Experts of a small language model.
Size: vocabulary 8192, 11.5M parameters.
Training: a variant of Muon for the experts, 365M tokens, 5565 steps.
Below are experts of layer 12 (counted from 0) of a mixture-of-experts language model. Rows are named gate (a neuron's input weights, with its number), up (a neuron's input weights, with its number) and show model dimensions 80-119. Each number is 128 + 24 x the weight over its row's rms, rounded and kept within 0 to 255. Numbers have three digits each.
Before each expert's rows: "mostly gets" lists some tokens that are sent to it at least half of the time. This comes from a sample of Wikipedia text that the model never trained on.

# expert 11
mostly gets: " December", " States", " University", " January", " February", " October"
gate0:156139191115097151140183162106146122116126105163113082122104150119151121083139096091123133144122165131138130134121166109
up0:140123132122124112142146129140096082136148121167150096146136110144160080141104121140145150145136106189118134113124131143
gate1:118128126115102132129135139130077121113151127156188107086114188079142169082114142138141115118146144181113086130130171111
up1:138138136128191115130148134130143141134128128151121125104128137108141137123124154137110132124153120105167139129153106159
gate2:150166120106158113129151154134119183140175167105157112148154145138099177130144168099156118158094151169099158114086166083
up2:131106096164111105098134156093148101152102160079147150116134122158127146122122146157128152100128182134103149120112130132
gate3:117132100131145154127117140173098160153109154160148136121080142141131107135086178136140157141103131182111093129124101129
up3:138176157125122162117121115122145120155158144107138130083093115135113123110120167132096115092144105133123138166120067108
gate4:117152120123104153149174143113127092106120109069118148126146113151151140120119120147121113104155108130072149105113159111
up4:133075118135143137140163074117133083155160131100158101143132139110115120122122117123110135183153165153133120131107131087
gate5:111123145137128123127152150105159149106123117110113118110115136133066099100114116133177104195101121166112061092152152099
up5:140143118146112112122172125129094153160101124112147093108146095093129128163151111142112102125090123108150118145159127118
gate6:147114131173125129102127104120111138141134113128107135088179126086117151092128117145154106159116147142141138112165142097
up6:132104106089129161132082092097135153123150110147175152139118110144134093141133135133078159115131138121095108082086139131
gate7:137123152155143125127108144132116147095092108134166144136144143108168132143130178127173118100134122105120142131110098132
up7:108111068159147160133098099139134131153111161088111142131135144114101161136138140110085110148126166147144134135140122180

# expert 22
mostly gets: " ", "–", "1", " −", "2", "9"
gate0:107057151154138155132119119162153099117152129143118113095144122101129144089130132173127140124131136118166165134095144112
up0:149107152121115113137115168112121131112103157128110123106129078097131111143112153113176131098114151172123132109099123108
gate1:089106115148139146115137084126105129101161131148106097124117150160100142155141147142135148134098135094160127104156155120
up1:117199126100161175123097122136097123111149152149107109142113119104093111168151150114139059106134162100126146101136155105
gate2:168100136139105123116117124120089143128121114074118128121138133120121136143100129149146130139161163079093150100103114103
up2:100123109104086121119147155186095120160177142111183094136101100141165093118135079122112146126136146147128076157164122142
gate3:121105115127178143168157120092165127094108178157133155115111109085135141138099113143109126150116123126102140122087095147
up3:129137212121133127092143136139107174193128090095151118108143151115127112150174129120132113149131102079103117141132101143
gate4:150112145110124136108109130167166113119079095117160151169111111090141160144137144102174125095162142087089158112110103115
up4:114118119103115113109059173144160147069129100166146126110163141131142176139143145124112157140125144152153124140135102121
gate5:089075182124135157133128091166125109146153125124147105135135143091115148131081111114177139147151162089112139091100130126
up5:122184097117117099134118154078094104132154141133086120155082149139141121110119111147095132115101143120128128098178138120
gate6:130131123158121127137109121137111153149162139115103157104111138144148137113105148139156095065141150118127129135116133119
up6:122152111119122069142116154114120127113124133079090121163098120132124160100121146156117129116156116133114064128108120137
gate7:152115145157150174166097121092110137119154152128145116159148141106127139164089119121127103150134156095098144167120123118
up7:136151104130095107092159170150135081123138121081141130131105146127130125131126114108128130171144127108140141098103134123

# expert 1
mostly gets: "°", "′", "″", "0", "1", " $"
gate0:145157129163145137104120117118097082154093076155131139115142140096144130151120141143112079084167119130127146115139145116
up0:134161162100149116136105149125124148131183138123147114098153147131134156073139112113099086096153134131126122127122112159
gate1:153090138138176121096105116128078112128136153085109085123097166140127096135149142130174154117147104157134173146108122130
up1:113155141129122138095145123107131078122124095149145092106178123148101163067118104151131091154163081107143147096129135112
gate2:177171160124099097135075099114102131155127110115116117136112101133148136123149152109131123170145151104110132137107110157
up2:135124134125146097140081139111114136160178089148106144121147135120136113161127108149134125155141192117083139096117109150
gate3:146120083146092149121124142150142155110134123138140114111160119125149134128141144103153100137139078131152121130087145110
up3:128112086157105119120125122142132168098156132156122137132078131105115132099124141093124120135093159121125122160127147123
gate4:085076170184143152140106122143127139149111131142131162106125132166132133125103133114077107142117163114159090155100152141
up4:162067160122139102155159138138110109169146168158140124138105144117117191141121110137126089133120082139107119134146141135
gate5:110114157122114095100066109156151116118098122127079113093138155117107133134141110142116124134140095124162133147144139130
up5:153151086155155082114160118066138135174135119088128158114128129124134139115148161115112135082144141150106156171122121139
gate6:130141127162134160123140186138109104123163152115094119128120127091078132141124152155141086067097162106090178167120096124
up6:104142166114126090143152117128133181119117111098103120141103154121119125100122100143102134130138090105111142155111115116
gate7:114127145131091133163095134054156081135121130087122131106106153084088137114106136103120071126117102105129139147113094106
up7:141117169107152142126112119069106126119119104105107101089101116100143171113164154162114103163150111156121152114102098097

# expert 4
mostly gets: " I", " one", " United", " North", " A", " second"
gate0:104110162092102122098103147133066160152149106152164117128142165091087125130105100123117131136146160148142120111126117135
up0:081126113125090159159127093144101147123104122130103129129111120125153115113129129140148145150106132121098103131146173121
gate1:105096149112108172111123129121084159111097147113117120117085134158115133131144170151105141134159142147146140106146158144
up1:134121120118117117134142134108167130178160106119112108095152091123165145111158136144159175104158105120137146142135151114
gate2:093131163179170127113108134149114169141108142144101145120134130114121099145138123135139155098136165141129137087111173124
up2:115156099156087160117172152099150124156158158121111110135128104134116124099161134151111137155114112138148126098121130118
gate3:127153136097129143127125140141092133104134155191195119114105127080122122108165102121137133079083125160108089099133148120
up3:152110161161123137118159172079137152104109157106103143168160094158126084119125124102151136173150108147089148160153153141
gate4:102143140088114141133098096131132172129124123108143132096138160122099121119134171113181099126146116160112115110111119145
up4:132150103141123153129128147155127128139089087120129139134124157110153103150145136122139100111121126117116126153118111144
gate5:147097111122131112133149117134119143146164171173175156131155144133105130178159104162118149070134115155112126104092094161
up5:131121150156113128133101160131155157070105092122152129158137155154134113099157130127138128086099076122142129092146096115
gate6:125116105147124123158050101152098115151124096145096121172119169160097110132159105119084138114137138149146117095113114134
up6:105166063131119129116149142113151129162131131117106153163129155096125110129131178116139140104121102142120123123143161138
gate7:099126126050128150124097122121111105121121127159141116098123140105127128145123161127098093127107115132166086129127138127
up7:118161110144117125112133150154129126097123107171150103088105092137102140097147088130114166132140113110129112122114183119

# expert 7
mostly gets: " used", " out", " began", " up", " part", " found"
gate0:133141103165158127106118144128109124160143135202177136091124126135105142148119081090109153175184135167104112141156125104
up0:110139110132142121130119158122123071069111120132107174115102121142131123131134093154099104122102106119168153150105125142
gate1:128153114118119104132093108182123145136160138162155133135135119147147127126104116153113120112122113134120142129070127122
up1:107101129111141093151104136106113127147158091122140129151153084166123142171113129207128103175097121128107106161154105122
gate2:098094117120135134098173125133157108106139133145151134099112159120090074107136172129125208112135117099127117139140114126
up2:135105136133157079119137139135095133109150123136124082130075146129145115118128141109143098112142190122138143127097119129
gate3:151106132174079136117155152167098151172135145121120148146117127157200133118062067129128122109114120103163146161152142142
up3:121166108143122124135133130133142112120101127100173122101126112128135094159159136092134092124128136124146139161140150140
gate4:130108093120098136099154129141151152099136133057098105133124105145123106106138159179134137137159149141113114085125136109
up4:165164116140099111150132131105110125138150072088185127116160143122110123122144157122138139159145134169112101125115105101
gate5:121141148120148171135140143056093124145116171136134128091073116116083098155092144121116105112167159101152142119110157114
up5:099178109095116127086132157122107127138131126211166122151134130104130175101140150108118133135089141127150132103125140125
gate6:157123147126109190163131118175116141179134091097121144152119117123165088162124134129112097102155128090107149141154090126
up6:136147143138125114084111108138120107147136120103155129100122142106132129086108096146135120157166147100149121194148121135
gate7:113145077130108100128171141143175126097170181098058115130098124125094159179143106130129106141132136155084114108116154184
up7:168143144137150104092126150050152127127139114118133126131151101148118169128124108132123145107158111148145141157145153114

# expert 28
mostly gets: " that", " which", " had", " who", " is", " but"
gate0:137150128134133141151146110128138160137088130114125091166102133121112130096140143150102159130164119118102099118137116142
up0:137155186148131145121145140139136129100145121112143133098112158127134173092118159136103085105129139129158134088137098164
gate1:117132127100140161146095148099143115098172128095146165116070139135134149083144121128155168129131142110123182114153105110
up1:173113109150118174072144133115104121151140126115123145131159138171129131136133109134124129137117134149136123128083131155
gate2:118093115152100137134137118150129129102188135117098087101081182122140117142131153138186153150161156122138134150138113146
up2:130163150188112176144091148155153131137141182156101123108146163126155103109140126118102103111177153117151106111128144113
gate3:101125140125144104103141075147127079099115125109134152139154133092146121135138101098153182109186175130148143145115122108
up3:137146140115132113145120139112120164136118075148134125145103118119084111153134154151084165130100102125111083162105116134
gate4:103147125120164154123107117060117124160118124171135086134151132104122121126107140131138124095145177108110136123170148117
up4:124101114153142128099070057119109098169082154136102129122128092124079165116115129126147111111100108120129134162108147164
gate5:094161107138134126164118153118102084129150087156136126139148161156152115155128084108121130116156147147133137136084163154
up5:113104108112141090168150102128153127162171145145132153122113141150111098116142158138163108149097134147122133152127134154
gate6:141150112153120129107113114145116117102110143098104174117123122160143088166156153137123097139140185140150139128111119152
up6:100128142176089157148165159192142100157098131164139146154118161152109153156111131165096126143101091158127078147135149111
gate7:102130131115114142110159155123094111119167110088129135111120101135102149132119142116125127118141168145102117160136107121
up7:080126121133116141119150189154169162129131132142158164093147123142091192123166146124126133063189128161138109066130136111

# expert 21
mostly gets: " –;", " +", " −", " Total", " MF", "}"
gate0:122180114120117147138120147107127147137161107119128116101153147110120130125113089139169138152151160128133104162155148119
up0:075149132098124144112120141122102134129143161163142140137150128116104146183119129111167163127121055121087147118110128113
gate1:140140113124141143103141187137147111129103171151128136121163097093110139140108150158150108167159120164135131113120093127
up1:105137149111129116107142163110079137184130133133149161166110122072122150092139146105092149132133135128120127152143121079
gate2:114140095119140178140150097090161097147113145127145168146138118087155121161164118139150083150182133105143125136155153141
up2:152114125116103152147133093095107076089133111084168132124153139129169115131173138146125130145116116093116142155130119101
gate3:125136111132092154100181114146152157164114105134155140112106108132092138121161112119141157117179169132142154126135138084
up3:150138098095162114138088076154176104107144184129136175105140157099123120080121160163144131142074128147101122124093079116
gate4:104122122143107150081130158177151126100161138150158086118099103109085183124125095142163113111170136146164108154128128156
up4:130119148123107088126179130136140116115137128106182124156123148160100119158131116124122147145124119135145124094123090126
gate5:132118153111102157158111151117146143160125125096137158166157142162105143132114079119138178124158124120117098143136098114
up5:155106089125127097107101107054107103096152136107112125170095118103101098119136104118156115136195111153160132159097139136
gate6:128106098142101150086167132144095146096126118132142126136148092140127137150119119139131143119140146138126128133145108118
up6:175143125139122124108136125101132152120157143094153093096137153080128110108123097109145169137144134131113101120121152149
gate7:136072148116132128125160109159155177166146127122118163146179105096155136137098126137133138139135174153206168121100123133
up7:131099104096076103133127115173097181158127109158142156130146161114144153129110143161159112122100169118135090156116110129

# expert 25
mostly gets: " made", " won", " used", " been", " was", " were"
gate0:091150144145135115124129143113120087078142119125175065098140130152149164161153123119148123148131139138124141115084111112
up0:135144133125155100151162060121147190108151182129128083129140126121128145149124110150113137102087087123151087094130134151
gate1:133143131165142090116161114152103160142167107123138109159137150113090084127130114133143158133185111109091168163137147141
up1:143117143135115136132115099152120128133116150143104128146138131122142108152105139106163124089105121111126111152128106125
gate2:139117094142095125082077158092087112169114118153153104162106145132112095112118126147118144152165150129120150123134142135
up2:144138078155107120142080129156157147121136156133124122139119109129156113083141134132145110108138157102140138123092160081
gate3:146122108136097149108124138145149112152145098130100139138141145128138122159148112116134128121156118171147106112128169088
up3:083084111161146147128103174126108158127115139107170153118142148121137126123135133101100186106127139153149110161120133120
gate4:099153178150120163111110148100101154127120120131161163116116136129113151138146106130159130141142065142168069168141138122
up4:142149105126117121121131126164131118144154162174121083130134147148090133124135151119106078135129145103147110095116114113
gate5:128114118128103068110143145165128116093136153127142126112126124102126086132137140145121119108154142168127117129146097105
up5:103146122080121130134134132119107151129166146154120157139162133116136085152157093130100138096116101118151138128134092126
gate6:140132138131135171140129093105151136130157117090124127102128140125152085111154111119118138110124128157137116110127148171
up6:094084149129154166137108140118127145157115125117132126160131158151137153107126146159090090118155145127141141129180114155
gate7:108121145091127145104126133147122095131125107134103155146103176136118133120160136108138181089124101117151114147169131158
up7:109142149143121131139136149114145145147105137122148160130105134170144144112149123130155148115118150157126073142097080167

# expert 17
mostly gets: " ==", " –;", " =", " ===", " Total", "″"
gate0:123119123131111106130109120136132125159164125093162124133157138109097047101142129127139147120151120175114180122127144145
up0:155145125088136125116137108161121155121142138108141124103150131105086127152101118146142118127120121111125149081146132136
gate1:105121132176158113110118128094136143105163092116161099153144119118159131112111142130160104155106095151120134131148136132
up1:130130147151155130163099137132156107148138133200117140157085135102128115151111088131159117133125175157153166153121107076
gate2:138109140141136131114119131125107144125099137084099113130101174155141102141096174114098080126148150104144181144132121124
up2:118131128124123102163160120110128108134138146143132132131149108178099183133087142148139150147138139170131151093092115173
gate3:105172100138125104093126127170148106138170106141172143113132128135108112129127118146173143062129146164120137161131090116
up3:104130115160146138104133139180126119165103156153118130139152138129097119140082156182116113083132129115110108151096142109
gate4:123083098088139150172151121136116107150141151102149134148149130107128142115130116130126133150152170104105183145156087128
up4:106152102076167108141170134145133172108133143170092097132158136129101121120110117133142115101150118180104171103116146105
gate5:135148140124134124097152117141135124156150093152118113130091089129104105099150104173129171153144128125111112133114120131
up5:112134137170119167145148124081128102105156133186119137096139129120152158143116161142105133150136136116101153124118142131
gate6:137112136122105128076129147118147130175127159130118104115102096151126122149094118141136137149172141135191133142086165128
up6:121130119070121114154126164089149121134146126130111148133137119111161119129148138095142135178140082169153147146132103122
gate7:139130127146145124078132144120123165156106113114119084108129158080128115118118116134131058158118166104117138142122142126
up7:140125116145169141084111127097118147126154132085130142112173132128108087141123125124126155112125129137068116124094133118

# expert 26
mostly gets: "ton", " John", "ara", " David", "ley", " William"
gate0:090151117124136134122114139165118125100138128139146112116129100126129158148102119146143123147141133118088128140107145152
up0:110148148130151098135148073163137133089170120100110098153134118130094115127115134099111140105115119126116102178100134092
gate1:120125101159114114128163121124126111128142118081118110120126125130129099142147175143167107125139125121172122121114108157
up1:133148170116098178087100114101170133138161125089112135147117117114102145128116132160105135147129120144158118111158130128
gate2:130122091133119166157168097123153105155115114095137170108121171126125130141119091116140181142135142109109133133117106119
up2:148132113106107133145146117148125160159127119178124158129097139108096130073140119128105155131112088123137126101147131117
gate3:154101126144090114128134134134178105122141134148160115089117105165098101106111093083154125147155157146145111103148118098
up3:144087146184156175127110146137138125126138093138159096130119144157145090126153089123097168155129173128112146142203135119
gate4:125120121122153127107111112132168110130104123084161117142164119136126141100147131150105111120160111105143120164123148156
up4:133083121130145123150103124083134161106109143126156153102154077133136126129068158131112157142142115134110128160145125104
gate5:094077146137093169156130120124092168116136140121143144087142136145127137152137109127157167091151131125117103131128121140
up5:152117179134114123147116130123122120139109111157177138113140136117136099160161118159088137127119140133154133122124136147
gate6:130116096124162119093174153145132143168080134132147135088192180155128139141144118121140094138116119158107182141102085153
up6:120143180142118129113162145150140119122120159127139148102163175096172116155137149149109117169121149162132085122102133110
gate7:128143108124174126146120108105133122117113109160173115138141123118145119117127171120133116113145144120137147085133094149
up7:141135079135101127141170109145130136137161120164113092136122131119141158106116137123128159052105117180126122108133149110

# expert 2
mostly gets: "2", "1", "6", "0", "3", "5"
gate0:110082118112123128143134104095118128151146130135123142097164092136106129111112129120120137151148082109145128129122131123
up0:139124104135122110131139098130129089162136180129127170136102104087188114116112096108149155121109129145120108106160099092
gate1:152115120162133143080120124111160139118168148088125109164128122115124133119148128106144153167106129150132147120158155118
up1:139142121130079160107078150105182120154151123108117160070148150091113136125165104107138105115126145121131121152181107103
gate2:061154137142130186106140135136114135141140191146139097137130167128122157103155124142148138105156142143151132146129166118
up2:131135130143148097121137098102190149141159164132125091096111128131118134097091125131130150127141145133119093123151108155
gate3:170128150128156100115148125127123185149141070144146150139142125102115171146153121124187071164129164109102134124129117136
up3:137146155135139100118154150154082141140132122138099134155134144176094127171133158145138156110143152101133137141077142163
gate4:123164118147095123136099148119140176171122113186105128126138112109133133137101145139135130150170183121158145174149117149
up4:097117145109095113152156111121151067108105133106149161138115151144102151131162120114126151127151119122151158148116141129
gate5:112151164136121120124141137081124139133148142145127133106133103135139128101092104168111119129167174124143117151134074180
up5:121158126144100129128150135160140111101125069143132162098124114128058147105088124156134117149137097129126123138095154138
gate6:079115119103119135158095161149098152135139118132175101123119110090129157114106127132169126119116122145095097119106127116
up6:108123107108131132122132162121159171104128100115129131083126115140119164172124139162127177136131136118160150172132141161
gate7:091129120144109134128109152150133143149154154132122126115109136146088166129128123103176154100184105116113155117135150125
up7:112108156153134139126118141105132073173168126127142123081148138134125139138074098132126104119132114139143086130076113126

# expert 20
mostly gets: " the", " his", "The", " their", " The", " its"
gate0:166126130128153139109132070132097134135071166141165131132131154145198100158117118156154087128126091115126133127175124144
up0:149099106125099164127132149127153120081111166131172152140110112089154102135093097148118087092094133139149161100123131128
gate1:142127118112131140128156103100111064150120121135095157092123161113125106105113132116110121126125168135112088126131116168
up1:143125093102155099130135153123128079138109112122147160095130102122133117179149105114092120148112121141128146132120153126
gate2:099140146082119109172152124145098149124101121137133103125113110158176092127106116174104101174120192143085152128136145131
up2:126188128125124118157087124134121154144130124134144090141146155092083123099158128178140116119121107145107120111152127098
gate3:107120105105181150096159115179111125142126144147122128111127123125125146104123172143114102102119126085152128136153149114
up3:135132157098129073085114132186157103173101147149081120116081146141097126153118167130118106169135117175168155101144087138
gate4:109089118152105137138172123144133157184088132095150152125154153097112130126076164121160128151116131116156060126108098144
up4:140133137135145134132051155135120091104140119112131126144091093113105103111118100133107111114172102109168123123162104100
gate5:081133095088130134128122165184073109103119090143145147157145133136117116089140128116118125134138108140095139120158146093
up5:159122123137116157127107154137100149116153085105109113141119177138122113164142122153141095091151092145087119150113173132
gate6:115119150196104138104144141154091142120152120135169156152125128146115120148144096122126162131135120126111159116138098128
up6:153115105104118108120127123110142149068094096167076096154068096149129098115096131124155123133117126081145127106133131145
gate7:136068135135098101086136133104112113115091113152138138127093117134109139116088152137165115122117177120108132120123139136
up7:113116147092146138154126126126118134129102099106123177100134121155083167134171139131078121123131115140136127104129182119

# expert 14
mostly gets: " the", " his", " The", "The", " its", " their"
gate0:108141101092152134109121134144094117117095136125108149093118100193134120159144115121120099085142156094155150120097109153
up0:120095133115129138130081135120148146089137110156106168149106153161105143149114141148134040086131150129129093121129139117
gate1:176152127139105149122134138126134143102118168161141107129122088142088150161139146181116120155143143175110161128116113110
up1:178142108108132114114129125140171147154164088089090116140176143153141087140161134124127116115138135112134135129135141160
gate2:082100138100133152138077111153119142135135120140146125096123130171116131142109145141115126181151136133068130128150100113
up2:139111156096142128101127158139127086129102103139110166094152129131183150135098119107104127162082113159141125102115157108
gate3:111126141116150165110096095168089118093110072156145126121131173128115137143154084135101125082164124120187159119135120129
up3:129105140122134105165143071171106140162106167105141134098130141140159138115159170091165155120132131184102137151158128119
gate4:111143102168158150133160153114116140079119088141169097130123104142139084148128145123143145120121127154142136177145144069
up4:116122134120146137129116081154157107175119146116091123126143120143089150158136107125136150151116156123151150124161142137
gate5:129079104131155140169149139123126146114137144136140143089080061141139120113097142119113167139121132121115134111130103151
up5:114113099139096175145131114105122158150112109180076114108129098154097102094144129158126118120156170102097113124134097121
gate6:117111108126116143091104130153130139157122173139109131164112148100132118169133120136166096139127132160100131123159137150
up6:161135109142121129107162115078102131139142185143092118117122137151128121141161134121117152107116152173143117152162096144
gate7:135117168146094136139083151130166163102100093121165111110100173156142099139164130115117161167166139102132140134100106137
up7:138118132122094117171120111175156176114132119132122088158070143135101131078099136146145108132116134087121136123097148095

# expert 18
mostly gets: " s", "′", " (", "°", " career", " released"
gate0:107120111114107187132137095148139120164158164142106146108112171124130133107125155174100101115121130138143149142146114104
up0:126152108150140117163122080074138126166140075148133126136148150147116099090086119099128114142141147111134152126141053107
gate1:111112137136116137095158161118121101143124120132134130106144125101108124061113114112141130126177122147123112071130142155
up1:118134127122136122092102131127148092121140138115170151117166107155133135154176101100142117157136147144147123142123043128
gate2:130119115110134120066156114161129106155152111106118149113136134149058157130114111158147136150173087107142141139124105161
up2:158122123108170124113161125098123113142165069086126097153152147118138165122112119158130138139135141122129127156109124160
gate3:115119136079083124116147129145176145122129184105112182112139091138127127122078132155090139150125110123154130180158148108
up3:157155164136101159106124130147087118118138099140096138124146129110141124127166137132152172099125120122147116154102136139
gate4:117090149137133089102120074140151149150118129158145101094109166139093153155136124193143120151113176139106124087118128120
up4:126115120180127116099118103119105122128137141163139092125200102118137139099155089133127164150143118126136100138115131115
gate5:091126158080111173162130081124119156157126151146120182146163108120126172155142093150118124167121133116132120174141153090
up5:159110097153128068119169121134081121121136124150155060154120154120129088159174160158192126097132134145126164149121151133
gate6:120128169130137110102185088118137150125154153113120146140123136114134126154093109152136127099100109077127153136111115151
up6:102129159160153097152159125124152179088090167153131168073119087169142072113140105116109123101119148114166150090158124133
gate7:079132106120116146156101080106180112119114122141127130157148094143117115144127136161155070146139122076131139149192129130
up7:166160140126156170109093135124133144148129107103098098139172183135119088117130149171111112121172148133097172140197145106

# expert 30
mostly gets: " cl", " pl", " res", " dec", " comp", " sp"
gate0:132108123131121162092162138117126145108136121144167117143141087116096143142148114134114106103128121109195103117112143142
up0:139120148153169114141141101114149156132119147132097157142133146164151080139118141114114093121132088135086154093155165158
gate1:166117144133116109117143142140185135122106155147116127162148148114122132098123123101143166146130130114156137114093082152
up1:103146116083088127122150136155134154103127152096097125123149153109152131115149071102139124127103135149165129154174153112
gate2:152127082090130136155116114152115167112156117134152133154155122136120166082106162128175147090116168109144148127115099186
up2:173136078142109109183117129112097084145140153141135123151174163133108166117115132105120070103165114134141134130139136146
gate3:137141119144140116148140138139129140137084129158139139061121138104077126101113150124112096170151129132138145129140136151
up3:107104098105143147141128161111075146141065191110153121138119154087115111110171149072103125147152137147092123117145113143
gate4:155128117134143085116161119138125146147119111137155126122116106164111102122152113112155089114128094153096140121132152145
up4:126097120127135102141145172116162116160151148112111144174119171126126084167125147162137100128111111100101107132170143152
gate5:087135139111141180131099142106102106135102172172157133122133138088143128106141157171142164163105148140171099150141080143
up5:137135094122110076096157132154126137168162100133143102134145097146125115184099174144130127110148115168138188084168083107
gate6:132115135129123134101130160132125161171112145119138186129147118107114140101083112134161149107139117148127117085127101138
up6:128106154107089157105103118078159126107166143151128119099126131117126107126121093123119102144153146114137141108147175102
gate7:156142115092129118091107174114080144135111136129108143120138181142124122127087121088095120141106154140081173093127130146
up7:122119116104139121177122152108102087129134114151175123122104120106160137131134134135124153099121106124109136081136154125

# expert 13
mostly gets: " him", " John", " who", " he", " David", " they"
gate0:136141138123096159156113143154128107120169108103120139141073146060119131114148141108118138071140102123125147128140111089
up0:110104150089122156180120119168114111117134135134148125172119112139104102162145118119110117107093126115126098101141140152
gate1:111132158128142125101153126197148102122091123148149119104093127130138179112091154163131142102093120105125170111146121104
up1:155100072099113128147137141097102171161118106099119116173138133137182125147166149141121138139145111147110103122153141134
gate2:080131135158098127105110101138104138124117156092138126093134124090133140093112128107152115121127155131127157123131115127
up2:144099110130090120097129135129139129122175117105153124118100112129152140088135105151149097130121113115130149170164072151
gate3:145157144153117140148150059096161109120119150106126079126107169113111110114148116145142145132123148122127106107113125116
up3:128128141127139118110127125111137135062155130106121122105121116144086139150143104156163149099136145147073096157114109123
gate4:161096102121139118126135123071127132159104122133127102161112115141094140108140157119155123121123158087162121104093148127
up4:120113154115117143112162187131097131153128124165135106123127108107123119121123088061156133111119141138099152143136124073
gate5:161119143106140135166109141140135122177155130157129131110149166137099151115130157164075153112117115118102117109115063098
up5:117098140130062155162147139155086089114129124142118142146129127140149131074119119104171087112142088158132136139123128165
gate6:056156117167114128093110105142146117107160125146156080164151114117131164127158121121134121147147144170139164094129140133
up6:109189114119143117139137156136155112090150136111121121150136117122113148108105141135070119122145078147116083104157168153
gate7:123108128141125071123153144111125155130161086091142138115107092112166133113178150156190125121130151122111126128132142088
up7:113142102109090134121088113147145079137164119155157097102114143112116138088178122122123126105106129124108105103121092115

# expert 15
mostly gets: "á", " San", " David", "í", " William", "ü"
gate0:091159115125120177099174112122106134124132126130113113139128150092132138134141110202153123122151140118099130127077143125
up0:123181147121127153144124159122131099187157098101155126056140138138149123146121158105107101112097113125156107133135151112
gate1:167125090138167134105141086119129138105121132116143108142174166155146119095117153147158155117155112132156125123136157130
up1:096130138107093155112138065111054131134116131099109148131111122160162110153134152113142165147144120116114147147110111099
gate2:096149146142084128100107125093148130120154119092141119119146134163133105135133091069140135149164153125099090169144111131
up2:121156087147136110140099142140116112100173143110118118153122101129148143127136160155148101114170123106123120114128099120
gate3:152177144122079166095137145112170111147079086140155147123133128120156122143135145094137129164176166193094100124102137116
up3:139153159088153134162103098148152142134127152085144125137162128129128151115156134164127143134164138161164130118119133125
gate4:143088101142104169148117107104121112107119147162122121083129117143079151146124131137109108122121153140082137157142072122
up4:101162152134131132134107131120168145112145150125106128149146175162118123131123117125074104133154190150143123154124083165
gate5:114107147107127163086114109070124112113132140109164135145112142142116117127102125168129085160184151124135101139142131124
up5:156121097150165123131160131122117154111109085154147113122113129138144142136138164139115081147128115124094174126117135115
gate6:084127073151120155154119116168139116119140167121111110107115142126103123088125101144092132130162118169132118113147161139
up6:167145129138105138068140152118118143132138131090128128156135080140135119116136125119135139098092148104144148164138149103
gate7:101110121076126151082088152145141112165130122106130116135178169134124093095167118167171146151174122144139108100124200123
up7:120174122122104140147126115128153106145120149084121076171089153160113147156111106143121142120168140125167113123113116130